Weights of a small mixture-of-experts language model, trained from scratch on English Wikipedia.
Size: 12 layers, width 128, vocabulary 4565, 4.05M parameters.
Below are experts of layer 6 (counted from 0) of a mixture-of-experts language model. Rows are named router (the router's row for the expert), gate (a neuron's input weights, with its number), up (a neuron's input weights, with its number), down (a neuron's output weights, with its number) and show model dimensions 64-127. Each number is 128 + 32 x the weight over its row's rms, rounded and kept within 0 to 255. Numbers have three digits each.
Before each expert's rows: a language model's description of what the expert responds to. This comes from a sample of Wikipedia text that the model never trained on.

# expert 10
It responds to: Commas and connectives
router:154175146100215144157145154172088105074085121087119090159112124100142150099217109187115162141200146128156149142124108098074162116151166143116116109126129110137154101140124098114119113162144138
gate0:166125082092131108195082102153124146119131149152103152146143117173218145096171110110164135119122122200136145109099095120106058057137153184099194129095131151129154049112116144097090121130113143
up0:164114060131139178154160116140184128186141052128137123131144105182134115186144095115165154099137102138162152103095132120108126097105126180073132149131150171114104186071123133104103131138114165
down0:098118138083219061123111143116128160102121146083134164154079154097124118142204154149098129129171145183161077116118104193210147131065081101144131064136129130128146136115153151115105108149162107
gate1:107122128109158114132095146152140128097112143072130154142157212128165147149115117117115060116132155161184104098134158174103161085138185152080140166119162150146058136116094157153104156167140154
up1:136156051140135160165143123105138167139128145071181123162133110085185172084119097151135102130136108160071128107047108132142149081175126200099136179144141140101088117173109120175129068141153113
down1:115128137044145180210165102130167170142085168096104103138166124113102146130219165172133136126140093102091175127099150187167164143089094155107110109151125128150183103159106126132134075153064081
gate2:095075117162122107120132049181166128106139136125135103146114119167163100135151112076154106130141131176096174098158108124141116156174121179171160104139141061108117054141094150176132100158163132
up2:077117132105116137102078097140125138064106106184126058133103103060159110130174161174152118158172172149117169165111071110175136151118095126143093091118145056083135126143158190121149082181137152
down2:098138163161192191106121215120121113114159081150104151118075113122140137085171118134158190099113115165112104108158112067112136081096175090112133131085101129107069121100160133124087161121141149
gate3:145109137145119117128146156133105118092110186102147139055162146171143142142096170131115128140076103152099173096168143166101145086192121152102140201129127114111059111161136138174139131107128145
up3:107100155130158167043109125141111091073187109132191131143146112135144125082093130128084135139137150136116117101184115109081157171046155130099152124156118138136146105147130162086136161109134185
down3:119146161154089076094142185082090152129072085155137092119119179131131150135115119135136120089120143150112114107153118112105142148135163132180162165147176091111134087068130166115049102111125131
gate4:193083119123135152148108103089117122071096143137146174177167127122121217070148076143078100121155094113176124114068093103128105092186126152130104141124094091162062082123200123128100147092114147
up4:168143054181142131169163118150142108130113080104131211147128183075127122096101063146094098103159129152058117075118056136128116075144100124064093178118153127132143134110136109086105099093135032
down4:160147145056140148097106186128129137108099126171108066063093119143154133184182119068077123217118109112179120111114148131164187121169099095162109116110131185072148146150171138125119119174156146
gate5:156087144144140161150146078151183119098072110164031110142178062179133195110141141092133104136139156146154140104133082122132132125187112176135105127169136112118092078144157113130143096189123107
up5:119088102090146098113067201161073175123169131094152180100167178123180179131114106162131158149160087133127101152114119119100152102096188134094130133100103122187143124120148148155110173098112185
down5:145114109138094127141141038089154103074112153112194119098187120072148119139061120135135132151140137123109111069127125139183109078172097165119109122167112134162136123160068152193156162068132098
gate6:146132119128113136112093162182150143155115127146115104138133140131186166120119134073189088183082148120077183077069092104074125084164113163074097135127165123119095148073145114123070090176126141
up6:072140096101131152128171139156133084153149063135095151211141130143139147127155111181201117116120137125169163124090100114119098113099183171121108195096151166167144133074083121137103085150127188
down6:139128102108094142049111107124191130113097149110127109096117088142167117091080103025103112102113127100084138133208142111124130142079161133114164103115137134095126100185107138081139180085099131
gate7:136141083151131144093105133115139141070125130150093097130163064165108134134118140137106142106030147128159094158062030131142132093163104142163093118191109132163070161100113090059119178113099107
up7:128126131149137104146130121153152133114126177125151190184195125110114129110126108094093131110130067144174096136161116086148124127077162058134093094127136133178114140105090139110121098099196170
down7:080159091098129176070170156154134168092138118170062151168108126129147172133134137158220124108161112091102103108103155137162110114113119083113138200118079135106145131109162183121097148127111153
gate8:176113160105136163109171094146145146153079143170111121151157077143112167102118117146143108190123139104170156162160075107148122167151142135097118126121084157093127082125128121174128072114180117
up8:105113085086127117109153140132159116139156092115118120077143138132186118073118098173093115125107129154117155119145154165153137119081124207090171174175142148126108128130100111150143155066091118
down8:102083092154226121126125072160095188140125142119192129192129125155116088143163134091117119127100116108161105153136127129073106082190127129116070126147066071134086133080194215116072125128148119
gate9:105149151103166123146166134170164070101100134096147146131134110147124144137109185184090145164159116191153123164219156107101094133113156127092163150152064136122115084110095118095108184150087181
up9:095183138092158096097143148184132082101078076140138119121098096076168091135164129130152152172115156135073175221087092068124057079135107095182101162085114148106145115170128106134104136143115145
down9:123094064134166170147082119139126170144088114113115102106088106069111129155136103070119157107117145085163182128103113195129092101133141136076105124125131150143143126174156131121139079127078029
gate10:077134119127144127149185162119150060136077137096076153157171122105115179134137148151158145181089094113105160116159124136146109162129149127125138173158060141130111143137111129174153174144100140
up10:115146170109116125100167206194108164131100146092146142104152133073203117089120143149189089154170074179085124158073067161088121077141143135116146128171095120075131113133117161125115133118100111
down10:140060084103115147090113064100109123085161107148156172109083149098177097091099113120158160113126165163144125076109127139159135082158097114119117145140085115165121115103088162170128109156153161
gate11:133132132128123143072123186149152164092080123163132084209131172106158151083128160135191106190114148092076149228122074158119079094143127153057109092182095124112138101126167124089139145099150098
up11:158071096100114153098171112153133142115209139085175140128110114083130196094142126094053128154133143100133101098114106128122145113136135123164146115126094107179090104138120148133144105069095119
down11:145199150142170132155178122175180185157148155084126100140099112129174181138124132150116158189094147147192104101073119176107157201158141123124195163087148133134113100147192114121121151148103184
gate12:127071165151141088150097080139119074110154160074191171126175068093150159105158157096104117130112114107180107166130061113090085103144152088115143164136135113101020143153097124138052191115185186
up12:099165122134126155115133117107115193156146109150135148154106125126177114140071139150182132139116157117106104091161186077138152149048174136141090118116108131178206155143130152121159075160130147
down12:202149111138129119124148183111127138165092076140125154092133119164200044118159165158150106133118085145111167138135178103148140132108116145186147127129120147171142104089127162129132126169149149
gate13:135132140196099085126137140163099089057090085142117116113154087187121103119161168127147054170109130150081160139087100115110100078173151099119122128168093159127081072133161138144137126152072151
up13:169110159111125209150145099158194097152135164174182179109081078103152159120083082081145104090134138132105094106142092098129094183053068118141156099078123085098138175133079127051128109145126103
down13:109185161163095124139148167144098081141134118067128122084118155120099169182093156095098087140113154154116157141116142144134111119154129118064113162162123080140199096097130081140128116106095126
gate14:132144134148121100093128122111142078072056138056106121195147105115184138085142120135139108134116064194125120196127067190128101124168069153074140184167119116091098115147201136148087156116116117
up14:089116083131095131137106186190118123129129102121107107178137099137158135141166164145144144135118119090148116104195045142178083130132154130065128068188117134111130082101157133132113062132110130
down14:096179033084084119140162153077103159141119115118080117138151138096125159151098107116182140184114090146155046104100173134128084179115123082158079138112197095099110069148129102114088101143167147
gate15:150115137170102126109153069150124138129150166144126153130127154158141172000134146075093109130143094139116126189107088112186146031147120109130151146146158106127145074146169153093117099134148111
up15:088099177093145129094102132121154186188173165129159190160119107088105211133151106077122141125152117068165162124114124176132118164102161114165129157138159091140183181114068088162070145120104092
down15:117121164135120118118096167127164068140193106145139160121091166119127171170066101114149122143185150175082136119137155189132123111149166146128112182139139107120124157075160144213098176116112130
gate16:137125155152123115129094113151132097100109129093119155078077147092117165133091146075193137169118167125134103185161116109107046133184146133147167107145122124067097114123165110207067155119147126
up16:125165087160143132189196114158155169170116156171136101165160089198130112162132127138129123165139144117148121124077107116170145151056086130136100107104180075184135203077084089114138159175173153
down16:102116157184105136117145198158120093099128101100133153151074170120044120122158044130068141111131087109100134131153126131121125112125152149168149083100116131133148165095115061111129123106122101
gate17:119146121147126120137095141135174120146120164142104131135119159158136150096137178064093137082029124137096218135076104184124121041176166098103126150127158115128122145098155158103133192149157182
up17:133087116161101104113124113064110109163140144089132151092112204115164168128113132112126159150125110141153145086174116153210161154039110131145139105140132092109116103153141143125100085142200040
down17:112128149091122065141100128071143107112119073046044098140096155138109158133170158100115195171119120129182150145143107124247105105142179127051086131127144113106134144160127123093112145125105137
gate18:178143134125127174143160153134108103149042111143075158118134064147117113123135167118120141156140146144135141162165078138154142134154085172147082168173122146149128117140159117112140109151130142
up18:157118082170096090170104154093135136152145122126129157132140094115085180147112074078186128103104161110114125139121144065103133126188099119111161156059125104090086137116153096109112163161147071
down18:116186122141066107133134176112120099133135156046131148076091173182207124116084132100184142175108156139125145112106119113136124078118128175096171114169086125141157113129105163133116101153089093
gate19:141139163119124168143153128121160132119125115125113168160094138139114173136119125125151166113117161118154186109105135144142119127133063122200137122227104179169159068135081086188137136104131152
up19:111144151138086082148071111120175093146182112122126149093113171088108082125095144127072128075092183167130069138126120120133128074077091126053142074067176148109115193111106174034126128128093148
down19:127117137124075104110135069085152087107103103079143142086101085059157137131065110087135171050137136183129127122159139157159126111081172137174134123083132132145107065176085150116126117145130120
gate20:091111153115163171094084163098159101102104173130147138069073152080147164100100130139145104144151105140155095137148142129124155091149119135100144096150094086107060097126129122142100152108132148
up20:155127132169094125139097084125102158115167099177172108212064172113130115122133118100055123142153125096110162103157109121158147110107074107143141079111119130125157114134203145172185120149137069
down20:138158101056161131154135097150203109166149149066139175142094106082143095106162187142151124179118120147145172148129165095108114153111090137086076170160152154160104135142130114155156097106191122
gate21:086175169112100188114149160170170115130118181137202101149148140106169131178138158140176107164132109109160128156092144091098123115096137114133137110108139158115136101120059142137111139174147144
up21:127098162139128085103121112140113163137136083081103168133131144110101064153119092115164112069111083166093127124205147151101126153191177136114112127086218146098139178105139118092096138176081102
down21:099079155156062137082195062138090169123117121133193090114139122177108079119075119075125129138127122102133111160122132127083108063120118183137174121119118105102145113085085170146120187113189116
gate22:103181126162089123110112123195144079144101180175208167127056131187188183110128133109165135124101126143120157177103110138122142099172124116148159104085152155177105148140096161148102118052112164
up22:193158140136109115123176137111119126107153062099162151069171160119108061138093171104167085139105146129138111121174158130142124163109120139114132155098045130109129094094150108130124160165104057
down22:100165165115111157076113146131107084123121119189103191136103178058122177090166109128128124102096111107146066129062184137122145107142170085132088175073176144109117147101159131187109126112095162
gate23:188095156120139156138121090152144054131131160184191170131096100129113147100138137071154110094138116135138150140072075189100150109167133123111191112206084125125106083104084139146147168079113140
up23:138119180134153121129093122126097145143100095088120154180122130106162210098164114089142108145159144096175170081120079100032125108190126179100135101144119143096084098142180107120100168126155155
down23:111178113140200145129125132151139183154127176121058092147087133095122163155162140152046129149124154146144089109130099107163100125082130150107145148149136166057153167159134134125188132089113095
gate24:141152116124119154102106168157129171153102106159138110161101111115116088179127164109141092136096153121065167192191125106126085090131092179116121122136052140062149175074126171130126147143093107
up24:085116133131113141152207068109132169146187102081101136120119112151124123094119181104106125126089113157112105175159140136138119174064111138213091125144143131164160110119161123183137114126102118
down24:148161155049165120102151138104090177097128182170134150122136167094132112140171125105096132164094131116139192129128109176115140134153170146101116117123111136102121161191113132164181065121172106
gate25:096142107162118132073123124133131128162138151062145189115182114170148212076142127139145147135095122164121137136139068100072135148144174140102116148166209125189123159140140167106092123112104152
up25:095055140125136097092151121138162144176146121165168048141138096132187157126111162125131102134150148066144116146149127063138140112115137118158082135154090018150123113158177153097164077144177139
down25:142108128169104040128136132081113102097156142138134104076074118094098083127099078111138153098068153112152160153068125163155132152167155111160128182121100127160145145113148108130150180119097135
gate26:175107153178128160121180127176166138143104173147085098088060113129127107160113121128120118166125121132135070154134092090073076105125165134118139096129159146147119150136086099182097151082161197
up26:176175203131178106086086080132130144116120109168132177099066139133133102183145120130170143190120139114114142161181092103148101157159187132134173126084071133182146075090165101139103112097159140
down26:132140092185135063129130136103114124089159139098176097119142157087099153101139147066146086115099104085126181127148154140172110118119112198101156051133139106115105108115163147085078075142161131
gate27:147080137138131138102127168124143145111112142176067167200125077135107191130168141132130076153102106098191202128124100088121141150155105125115089160150105051122131123121083106153180075163134130
up27:130091149125120104162122099143104115150109104098134158178130143120138160095152177075096144121076110120147157088122051096142128112187122115112110116119128060087113172098122088152097074141121072
down27:113166111123080129116193159121110081135102086147133090094134154070141082121123140157158166147144141146124131067110160122114174129114137159155168105095127098114125064133101150081112093221104093
gate28:118146125086117139157164113181129140130131115195146155112117098175186143111120147074159133099144103152167123123163102129130041098124119155110134160179108198152164113089123078106153186173157063
up28:151156111157127117088078056129118124067171132168168145171134161125139131131118124112117094112144108134150161163166137124142206139155110163193117080155161060156161074160119115176165152113155111
down28:101111161075104121139132149114150111104139175168218170121149119190097173145015099091137097126063168109147156140180153146129111111131161106124171174137160121089115204031102108139113167130127071
gate29:090130118147104091051130129192177097135101124090188095052126194160139126102142138153168072151112100144140107154075124059137151148183143100109150125091150114175126124096117123118063103138178137
up29:125101127107100192183157111093132178069122102137129125176082112124082152146103102145156144090131136080106110142175085157150107145112162126127094123152108034107131121145100133126171126084081072
down29:111138111157038060129109139128135065143121124121154159141102155129141168116119136136160105086098163084137156179149163107136102121154109120114146091066181146147105109060162133150114154184163073
gate30:091109126139118119120096124162141140115158155135094114157164126188156148162166164097164095152094120140101155140137119105157082105107129114125075180103164125127104156105141137167058126133166061
up30:117160095165149130159095129137101131117097098156124097112111157106098134159102169129117108163162114152170082114110132105138101093136084175184135158094063090168143159120202164080124177128179122
down30:120149184109112128210125128102133148131143096166090133143077110099107111079137141135141159114131186194131113144190142096128117135132101121140140038085119139126102116161120102110057100110177156
gate31:199094156109090140151127145106143180130128160130091112162127142056092120163191105158141101099138081148153156106074112100172106097204068125201080154123177167116134115093160110118160114111141130
up31:129095062085131151139070167147158152088092080129127156185087096054142130160105125177062187124109112068107084105110103140148099113089161120096121114142131116116093170127090185145120122127050114
down31:163129155153097140180200088148110156166134138081097120094090223057173144089193100171074110088101127169113192127120125147118152119138108129110103137133140161097175161175125152102133057145176130
gate32:159202120188136113084065108107108159157139100178169173169052132096142181117085112093156112130155117090086190149086074109097113112123101156108157130090126130131170141064094154118106107148151104
up32:158157112142147118158160145089173089157164132155131185161092158156216182116103118155070118094093132168166100110113173171076152128122087132065171142117129142176135150107184117136111155122136107
down32:195121148114225124095134126103109129084055129093096116126139133081137103131052159180132110142152144147115145140154113115210072119112124102220153158081113116169102128120135165118108138164169132
gate33:098129091107150149103084133131109152071104113144107132139174118137147137118092168188113094134123159177128113198113178100105104116115140065116107177166148125136095150145145150136105199121136224
up33:105122135122121100129084147173148142100119102132132135186187146147111103188154149143120099182145153092057158150164167066122126149158135089076102121110142079150120127124134198132099147176169113
down33:125080060082183103109080115116130188155134171096146154102154124181100146138104136065151136087050151089111169156098087155109108208117105131133100167157165147153134143142144106083067138172117112
gate34:110100100115127124165131124169161108079072081124076124118089062145138090078140176131136099145116095119068175205195100075115152079143101123083126147158141103143135102095173122149137151182127067
up34:107174120174159122139086115144109152158081131127151143181061154127148203101105133149119168180203078126121109153111111105168123150094152140119138099104190120109189127095167114105088171125141136
down34:103113102160055143127125117125132107160142124115091151115168133125176125113088141191066134135114169132094143091151126158136140077122100134090144115145155111147182193135093135148112139085128071
gate35:055088125130129099144103134135152119171102185154159141160105106118133172108135141105103091172087149135115126129168129139106125059176099068121071120151086130134161156063158098166099086121174103
up35:107117161141131133148104121133152147159118153138059087196111116136094125115129129084132090097122170091126141150075165161122077098182079134169116096183139150161167098095130120160151074120128131
down35:032105145098183129178140158134171109116112093127047110102119107144121153116107131114174149142109148091086128157210139123163097221104105112088130159076149116132135060225104172108113129120116118
gate36:122137138123130090182141121161174151153116172143161139153135088139107096150135124108158126170100129178133114166111104114115186117203143107133127161082122149113121095052176158148128114072125131
up36:141147129159118086099107109067129176152149136171139134125137140083148147117098065115135096143143067126083121150181138102153104170155115169142168073062113131109138161137144127087101060160167079
down36:134084120091124181151114083110129166145087065176161134096113100042083158186150163107068068130129134157138080150119104165150131117122161085091108127152148136077134107162164116152180109171151193
gate37:134150169123155156065117163168131110096122158156111157133124150144121112089126106186113068124153059196118160206122081114166135082155127142131143145140140142103116111134135144137150104107122124
up37:143135145138141179172126175195199110101097177137146066144108111057101106105124115121134139134160138084127123123106090085157159152144173075158109167071132106127167115157132093152108087152179074
down37:112080117143207080157107123167150154128158111128137126207136112099158123086167165079139168125152149072123132165170148153072117154114160134119091145157139106116083166178126148105126158082117163
gate38:109163127143102071107148153142120130168169148127103197129178159156140141095145175096122153141084091182092151087108160126107077108149159074000135146110122161165115162087150129135161120133123179
up38:115165143100171174126133125159138153096156141121071147136136164115125132116146172154064109156107149174093173131191110135081134111158168127077104146177135132138143179149110134152135161160125137
down38:146105159116169147105141121130085127165132171169120171132094086145074075187180141151161100108157128147125052118071165091088154164088097110149138145138116148100135131107121099106176111111166138
gate39:086163124109108108175131114147142087119135139148078115095119081134150119142146206159072084115136118143207148117138105166146144120068170152082132119144176091152128142130098125118137160141137140
up39:152076069087171110131110084143142122158174161124132136134089142115089030144131134157142108101130147122194095122143126116140166110137082106138134107114169055116130117111153134111137181075102179
down39:162070068168062148158085143164108157141135099132084104182142053114122075169144097143097111125158148041170185145118148104178129136102119124142137115148122183100181113157089156156078128173155081
gate40:155151092129139166091092130142122106091082166154141134141094102109155098121164118092160097129142177160163097140145131158114153099234106151109118108096054157126115109098156116209152109148118105
up40:109133065141172122083204201107130182130111090096134134145175087096143072046129118123141106119154117117105092074141102128096131074178150156174156135134092121119105138110143147105151116159130083
down40:142096099139109082099175222089119081126130136127083150152096144137204174172193174136104158131197134128100065131204123139139104137111102143148163159081166161140100067125109134074101120126125120
gate41:168100105107154120094191149113187166116097180068140096066221178155141071126126099103146168118126082079078118132090132106150025093177124117172131180138098161127105131130167177098136119135154114
up41:161203086152119182124073166163148116158079139136165117136075130113128159089133139091104148096139180104105089170059124072069108070205126113161107083134127157123109076111093101152105151115175149
down41:169109162159072140131126084101133134068123150146107146119123165128150131133043128119193101167147142078136148063118179136171150097137167100180125098123110115118121152125138097129085132175136187
gate42:105059148117094149127123098170158073155131159101128156118148107168160128087130134101127133145097190114077122119104105119136076103153151081054113114148076144160126102129152112175093071133162108
up42:174119090097105157128116101161174206090139163083095142205136148170138146137166105141124141132117145087202106072100134128172152079136135119139060102114131087044121146099104134170122094109171112
down42:077152078144082172084058165160166086090115108145107160105131111123073099113134085176129143143093141093217124060088188116141085085150084133127177101122139131109158131126123179139125128134113117
gate43:090151127109141193106146132168148176103171119208115119205168104129142182138155174132121076098104112135115118128109123091102092176150092114124102174182164140145127121070142134184112169141152194
up43:163135162139155100131104111098133157086135109193070167169082136144111153146174078116057131139128139162103138121149107147124163103180168216126136133156129173117137113107134096205135165115084101
down43:121164114150147141191137107106088197139111191135122054110175142153132124136162103123134085154112116175150116177145163113108108159130139124095057166066144155081114195165110127122114082124138202
gate44:133116139136115100153086122156099111112092213118114129129179084153172155147156182153138112074101138155161047144195129173146144109102089137094072128141130124153102110125114154156175124114111086
up44:170173086113110130104112150102101128112091152142074088037194104103109098115136142164125105104146155152143104149120156166060118121100143118160118162124159153111094136148131109132111125115136198
down44:128102154097093151094165101145117124147098171199160082140097146132099094101137146069165149153163100168140132078093140157079174118135140130101139116068111132111106123104096111125208128100133171
gate45:105157142105132164128132163167123095069091092134097161164146177101172157107128129101147144112085158187078076137117075124109106128209086157085149153135136122096136099134152091182149143109081114
up45:131166094107126154105126164129125077134069113146155092123124086130093078048131105158102131136123085109080097182111112072128043107140081102116110069138108113120124107129101138114116164089155093
down45:146137141101123150117136156120166100080108177145048109106187114153154137140099143101114126135120129127163147112113124166154100118128164119128112138125082109135169183144125129144133110139164178
gate46:131070106154152140141082131135183148157094135144147103197111115131135181125121083131172124135133053078124130117028099181155123128175149157146135089159070080108077116088098120139102116101146133
up46:115140149083104101207165144105063125194207126135137117082114112141071105198121169073088209169074147161115074104191156100170157104090126144164116172102149081144133188120126146112190134104151126
down46:160074173111062129138111100133193098074097078131137146114172134092120158113128125162222173125105108105105111079127096195091140095117139127122112147101116122093082116133106114128124113098134110
gate47:110152116147163168098135141145120169133104165099138143137179089157130164069126137166117098130148079175159137178161129088124081153106127118066161171098082142169120128147160119104083164157141191
up47:107123136118101111143118127111124156196144177124134077097126176105149146137114191079129135165106093129123184047145113187156145154117104166187088133178142109104133165138148161157126063136146147
down47:157119119145121164096103172068112144084082132154106120121172095141198145127061095170148135148199138091168143084093110097109146152150128164089130062157098132169180135116109202112142158096126113